From a checkpoint of a small mixture-of-experts model trained on Wikipedia: 4 experts in each of 20 layers, 1536 GELU neurons an expert.
Below are experts of layer 9 (counted from 0) of a mixture-of-experts language model. Rows are named up (a neuron's input weights, with its number), down (a neuron's output weights, with its number) and show model dimensions 256-319. Each number is 200 + 30 x the weight over its row's rms, rounded and kept within 0 to 999.
Before each expert's rows: "mostly gets" lists some tokens that are sent to it at least half of the time. This comes from a sample of Wikipedia text that the model never trained on.

# expert 1
mostly gets: " area", " school", " film", " album", " other", " life"
up0,242,209,215,201,229,234,214,229,185,227,232,184,212,209,189,168,207,228,214,199,190,262,181,220,199,237,151,182,194,215,187,193,246,213,228,229,171,209,182,179,204,162,269,184,216,216,193,236,264,158,211,288,156,196,197,258,178,156,167,216,177,179,152,221
down0,219,174,205,220,219,148,198,142,203,200,205,152,159,261,227,120,150,196,199,147,191,223,189,231,226,206,209,223,173,238,223,240,208,167,195,198,107,217,196,129,194,204,203,247,225,190,262,205,206,224,224,225,134,215,194,198,192,212,193,202,168,179,176,180
up1,199,198,207,196,172,232,145,161,176,252,273,215,188,193,198,240,174,207,164,189,223,134,262,178,164,171,266,233,204,179,173,271,199,216,197,233,182,173,234,152,220,214,223,175,192,205,174,131,218,187,218,196,181,158,198,199,164,206,216,206,239,196,204,182
down1,229,231,196,196,177,211,193,230,196,131,227,227,243,191,219,202,154,221,196,283,222,193,209,158,171,227,221,240,272,196,210,185,236,239,205,228,198,238,233,153,235,186,254,230,166,236,202,194,236,203,190,212,202,181,178,220,184,189,183,224,245,203,214,203
up2,181,185,169,160,201,219,167,230,187,143,203,191,243,229,178,246,170,219,172,165,231,167,198,202,169,191,204,170,240,221,193,174,194,226,223,130,231,210,252,169,233,216,215,207,219,215,204,222,219,238,164,232,196,150,175,226,188,195,226,182,194,202,175,214
down2,240,160,202,124,189,174,144,164,162,125,230,215,242,139,160,199,131,216,182,255,163,226,154,221,149,172,238,224,202,210,197,168,199,201,179,163,248,162,206,252,213,206,196,160,253,256,276,192,207,187,201,248,177,154,181,220,152,194,202,213,191,190,200,166
up3,248,189,226,228,179,182,240,229,183,222,162,225,180,202,202,240,150,253,164,187,169,214,175,194,208,221,214,206,210,162,199,166,226,205,176,192,195,159,167,168,196,218,200,166,244,247,199,212,182,193,242,213,255,249,195,219,175,289,206,206,224,204,243,223
down3,194,219,210,218,182,180,251,259,195,213,156,200,236,238,192,203,159,162,215,181,221,193,153,150,187,212,163,226,164,193,197,198,206,209,165,176,221,168,189,182,153,228,246,191,250,304,211,256,239,199,237,218,238,219,191,207,169,226,189,165,233,242,189,174
up4,178,190,149,142,207,210,216,210,215,204,193,175,142,202,207,193,205,220,175,208,233,169,227,221,230,178,257,226,193,198,185,216,228,196,180,206,175,247,180,247,240,215,211,183,193,251,201,244,229,168,234,239,194,257,249,158,190,189,241,181,186,217,164,277
down4,194,184,223,154,170,200,246,260,185,240,199,187,213,192,201,164,173,248,166,164,183,233,200,175,197,184,220,173,198,219,226,194,181,212,167,210,245,224,203,230,200,196,163,226,235,212,186,195,212,194,276,224,219,239,234,185,186,138,125,240,210,248,196,221
up5,205,252,178,207,147,184,217,173,225,225,180,193,219,230,263,184,235,204,178,207,206,168,158,162,194,202,215,206,96,179,179,188,273,216,255,173,221,229,228,173,187,156,162,174,225,196,190,223,218,183,204,299,162,181,235,246,131,176,193,212,227,197,188,169
down5,205,161,211,186,133,253,216,243,225,145,204,197,210,230,171,185,216,192,198,234,187,177,129,251,257,202,208,169,203,137,178,168,120,268,222,197,207,198,167,214,188,224,225,228,202,187,187,95,176,207,206,237,215,242,175,167,187,212,239,168,194,263,206,140
up6,263,151,251,211,240,173,189,177,233,135,255,215,186,186,162,201,163,177,213,226,243,254,185,194,261,196,215,200,212,227,152,175,175,231,229,140,185,189,179,209,223,269,218,196,248,160,173,181,227,199,188,255,198,155,158,197,192,171,170,183,187,219,171,232
down6,170,218,192,148,189,205,220,213,193,206,211,194,257,148,208,177,186,257,189,258,207,192,197,195,208,230,179,189,180,238,199,166,261,181,205,192,240,162,159,208,151,163,197,284,134,244,226,162,182,216,209,185,204,188,140,191,182,224,181,184,203,250,173,225
up7,143,162,258,205,234,200,217,214,209,185,194,234,171,165,157,234,247,162,197,198,159,167,228,218,210,176,232,192,190,218,166,182,144,166,200,210,198,207,199,210,134,231,196,217,212,227,245,157,183,221,232,195,214,272,169,210,221,228,234,201,288,158,209,198
down7,173,195,179,238,196,232,169,172,217,186,206,142,189,229,193,219,225,148,255,205,172,195,232,182,197,223,250,157,206,221,161,105,202,201,130,185,202,191,169,217,240,164,221,172,209,245,215,251,230,193,204,217,184,169,192,227,251,218,245,180,215,190,232,245
up8,195,281,167,183,236,218,204,231,164,196,198,205,152,226,207,231,195,215,230,199,212,208,194,196,194,223,192,206,229,211,194,221,232,222,195,179,228,181,193,171,189,209,231,216,197,164,230,198,137,167,225,217,224,141,265,186,228,217,218,192,249,192,156,199
down8,182,174,207,186,153,211,172,228,182,122,198,169,222,176,193,209,198,173,240,222,187,213,196,220,184,237,169,164,210,187,232,223,205,189,236,207,190,203,244,185,230,231,235,193,214,195,268,184,182,195,246,183,263,190,210,198,204,157,174,221,183,235,216,132
up9,163,156,222,223,237,147,211,194,199,232,237,208,226,183,199,170,208,177,235,221,201,152,206,228,244,235,242,239,188,180,211,211,189,184,203,165,178,188,158,215,195,180,164,166,170,172,200,170,145,216,219,244,195,156,181,176,161,220,153,169,225,185,236,244
down9,220,224,270,177,213,246,143,208,176,153,137,246,200,235,207,256,160,216,150,221,227,158,194,210,174,230,210,215,233,184,195,201,230,196,260,227,215,174,259,203,167,192,230,167,171,174,230,162,243,263,192,234,208,153,195,178,190,167,156,255,173,227,224,164
up10,185,212,184,208,159,182,152,241,199,181,218,184,253,240,186,196,171,190,200,249,146,236,199,234,250,231,186,141,189,189,201,166,191,214,200,253,144,177,224,227,187,207,198,182,165,200,228,221,169,194,203,209,162,215,197,177,153,207,155,194,210,179,195,213
down10,188,191,140,194,152,186,191,156,181,190,238,247,222,219,162,184,207,159,190,238,210,224,223,249,156,203,258,242,147,213,254,239,163,208,148,213,185,152,237,206,209,184,202,212,256,187,161,207,205,175,228,216,236,172,195,195,149,181,161,168,177,156,185,204
up11,205,166,219,141,169,206,218,203,250,187,199,191,246,149,232,250,213,231,198,195,180,197,174,185,214,201,189,249,187,215,225,181,167,205,175,267,197,158,175,154,162,120,221,174,259,230,242,256,189,223,192,159,177,220,186,161,209,173,174,202,186,205,231,209
down11,136,179,209,204,169,186,218,222,249,229,188,173,168,175,237,233,237,157,189,226,175,186,172,145,249,149,229,235,141,193,273,199,228,195,172,220,223,218,196,221,214,147,137,228,184,189,194,182,178,207,176,253,230,217,206,184,141,173,217,206,240,219,210,156
up12,192,199,169,196,158,281,106,280,164,187,196,244,198,147,158,196,201,198,158,203,236,188,243,196,249,174,166,161,232,187,193,226,218,217,163,204,180,233,199,184,204,206,215,206,212,225,214,197,240,205,162,248,191,205,246,204,200,183,192,220,184,206,244,230
down12,238,227,176,195,221,164,222,215,177,174,178,272,203,204,155,192,256,227,209,159,201,189,161,221,163,216,182,180,243,233,176,160,216,195,204,203,172,204,228,152,193,220,232,211,209,175,231,212,148,189,192,164,232,222,154,208,167,203,190,232,184,222,175,152
up13,180,161,231,180,225,206,160,200,174,184,148,170,185,159,276,241,191,181,203,192,189,196,219,208,168,185,129,189,217,230,198,198,200,223,217,199,218,174,236,259,230,212,224,168,239,187,230,231,216,173,178,160,297,175,205,219,223,215,218,175,200,262,142,125
down13,178,196,180,167,187,206,217,198,234,244,206,177,233,227,212,187,174,211,245,198,163,189,214,191,237,126,173,197,224,190,242,219,188,199,219,172,217,161,177,239,227,200,159,176,221,148,239,218,182,175,235,158,191,187,208,228,230,210,207,225,170,148,175,201
up14,201,226,191,147,173,173,202,248,189,159,262,175,175,170,162,203,200,182,207,216,208,153,207,190,186,192,200,182,198,223,243,189,216,239,132,145,171,193,217,213,149,218,150,253,179,207,188,171,174,191,197,231,213,232,149,209,165,207,134,151,206,166,269,211
down14,158,259,147,191,208,188,151,198,206,161,254,179,197,225,174,182,202,159,174,195,195,250,175,152,155,247,213,234,219,176,207,171,201,231,265,169,203,204,182,243,147,134,182,230,225,187,182,179,225,213,209,218,206,180,207,187,206,205,194,169,203,176,221,192
up15,207,253,217,211,168,219,171,218,258,228,209,187,187,181,221,217,163,194,168,256,191,172,148,244,177,229,217,202,162,228,163,232,197,207,183,181,205,135,182,189,223,184,241,176,198,161,180,224,186,232,183,226,199,190,221,211,155,173,228,174,212,163,211,244
down15,192,194,243,234,237,193,180,193,135,139,184,188,212,214,232,167,188,166,222,231,212,255,228,185,264,169,209,231,198,260,258,197,190,179,206,196,192,224,186,240,198,253,186,184,204,206,180,181,199,163,215,200,201,230,191,212,190,132,217,194,162,218,225,217
up16,179,242,218,174,183,210,233,245,202,195,197,188,159,140,201,206,181,188,224,217,176,180,213,200,147,220,200,198,226,187,209,237,203,253,227,241,256,185,227,202,209,181,224,180,197,191,202,216,219,162,160,242,168,231,199,152,280,229,200,198,198,192,207,217
down16,197,140,252,182,175,205,230,197,215,203,212,223,240,205,252,183,167,138,218,172,212,168,184,169,163,228,180,217,154,184,187,178,231,174,186,225,252,207,254,165,221,223,191,156,231,213,198,184,171,198,187,199,189,263,163,175,270,192,166,208,210,186,236,197
up17,229,137,201,187,183,275,209,233,200,186,183,225,197,228,212,211,179,204,171,169,241,214,171,190,201,222,209,207,163,248,220,218,186,208,225,186,241,229,220,185,202,250,151,190,210,214,198,139,227,122,164,186,170,232,253,210,185,174,210,225,257,208,176,178
down17,172,196,256,256,263,232,178,145,189,179,255,223,232,190,240,211,182,209,237,184,187,229,171,184,222,270,203,231,230,215,200,217,188,243,215,185,215,199,154,142,221,225,223,274,233,197,247,217,199,267,173,222,245,188,217,168,200,174,218,212,240,191,181,162
up18,189,162,155,252,157,198,149,180,227,199,195,182,220,190,194,247,230,162,192,207,220,220,254,177,212,184,190,209,186,205,157,185,195,223,190,234,141,170,191,218,170,175,170,185,183,221,160,287,223,171,213,260,141,210,188,214,199,145,174,209,228,229,157,161
down18,245,213,186,151,215,173,173,186,230,212,240,231,156,216,206,210,218,176,230,198,218,194,141,209,218,248,162,118,131,222,199,179,190,229,177,211,230,158,154,145,177,176,192,211,218,204,194,113,212,219,202,168,218,200,184,223,186,214,215,165,219,206,261,172
up19,203,149,257,186,242,220,245,156,164,200,192,198,241,183,228,198,226,153,178,164,189,208,232,199,192,228,163,210,195,228,193,207,139,230,185,189,217,178,205,203,193,200,185,185,219,163,141,190,271,221,164,220,190,189,166,198,168,245,237,232,184,237,195,210
down19,232,291,187,195,182,172,201,201,231,230,231,201,177,222,217,188,194,259,198,174,218,190,188,196,211,174,230,217,225,204,222,209,237,194,204,176,247,201,221,221,146,190,200,174,187,194,261,188,164,150,122,208,243,238,166,237,248,189,137,222,187,241,211,208
up20,227,178,194,167,189,256,212,185,169,206,279,202,189,198,223,189,188,226,236,192,207,223,290,154,133,191,220,196,172,197,187,175,233,185,250,160,188,236,246,218,165,236,195,158,211,178,179,268,197,203,199,203,178,216,147,184,218,194,177,162,270,178,192,253
down20,221,181,198,229,190,184,256,193,185,212,235,184,235,237,166,231,151,244,292,220,203,196,206,195,199,201,255,165,191,182,225,186,150,205,233,204,133,224,194,251,184,154,204,238,173,168,232,169,215,184,193,204,195,226,234,214,186,170,201,245,232,224,242,199
up21,197,189,182,211,174,188,245,209,193,187,204,237,188,182,174,203,147,231,184,162,195,230,144,167,276,245,201,164,197,209,189,172,217,203,181,139,236,169,157,249,163,205,175,223,217,168,214,225,173,203,205,214,159,194,136,154,170,158,188,224,182,223,256,194
down21,153,168,208,212,179,248,230,274,218,217,232,230,254,214,189,228,192,173,223,167,263,229,171,184,186,220,162,153,198,167,191,242,219,241,196,177,170,164,207,231,221,182,165,144,146,236,186,181,128,205,148,195,220,207,209,188,220,209,221,165,191,202,179,218
up22,212,185,178,194,205,153,219,234,206,175,218,160,204,216,171,170,210,177,218,209,212,176,191,148,258,162,185,165,237,230,176,216,138,236,210,201,206,267,206,263,187,193,127,231,181,182,204,173,218,245,270,161,215,192,170,221,225,140,210,236,211,201,166,215
down22,191,181,270,226,245,204,201,174,238,205,230,165,157,187,252,236,219,192,253,189,223,194,229,225,173,126,176,213,258,224,200,209,153,228,191,257,209,190,209,276,218,240,161,224,172,220,238,168,219,234,206,201,154,154,196,216,168,226,214,194,249,239,201,226
up23,261,208,197,169,232,205,219,299,151,183,244,202,183,199,251,159,234,187,217,188,206,138,167,231,159,192,195,267,191,188,238,172,223,208,217,201,177,209,223,211,221,183,201,207,217,224,176,180,159,260,231,180,237,204,178,208,204,216,201,224,250,191,191,212
down23,157,200,211,232,199,207,182,204,245,183,168,189,189,198,242,156,219,194,212,209,200,219,233,178,249,205,194,199,176,200,169,191,216,200,196,223,209,189,230,190,192,195,245,275,180,243,220,224,187,183,219,219,218,250,170,245,205,170,232,226,130,272,196,252
up24,239,153,250,169,223,211,176,208,175,147,203,138,216,207,192,239,172,222,167,170,188,213,184,182,255,203,225,212,190,193,191,248,221,153,204,200,240,187,192,202,169,239,216,205,163,212,216,186,174,198,183,181,184,248,212,213,206,183,191,174,233,215,154,191
down24,194,205,220,205,221,201,193,204,182,212,170,165,183,210,201,234,193,239,208,209,180,179,148,182,237,187,197,201,160,216,232,184,208,213,206,184,187,203,179,194,196,227,149,192,167,213,214,159,200,211,161,205,148,243,221,166,191,220,157,259,183,222,218,209
up25,196,197,160,160,240,201,253,238,207,211,227,171,184,188,220,235,269,145,236,198,160,182,261,185,209,178,220,185,218,245,191,193,174,205,171,172,189,151,183,219,218,192,236,198,216,178,174,248,249,155,144,196,192,198,167,212,175,196,201,111,192,205,195,199
down25,211,184,283,161,254,190,183,214,167,194,175,238,230,194,239,197,192,223,194,235,208,197,205,247,204,248,182,146,202,194,224,149,215,225,215,224,268,246,219,155,188,211,171,184,188,212,185,160,188,279,237,209,257,213,207,256,210,217,249,210,165,119,190,188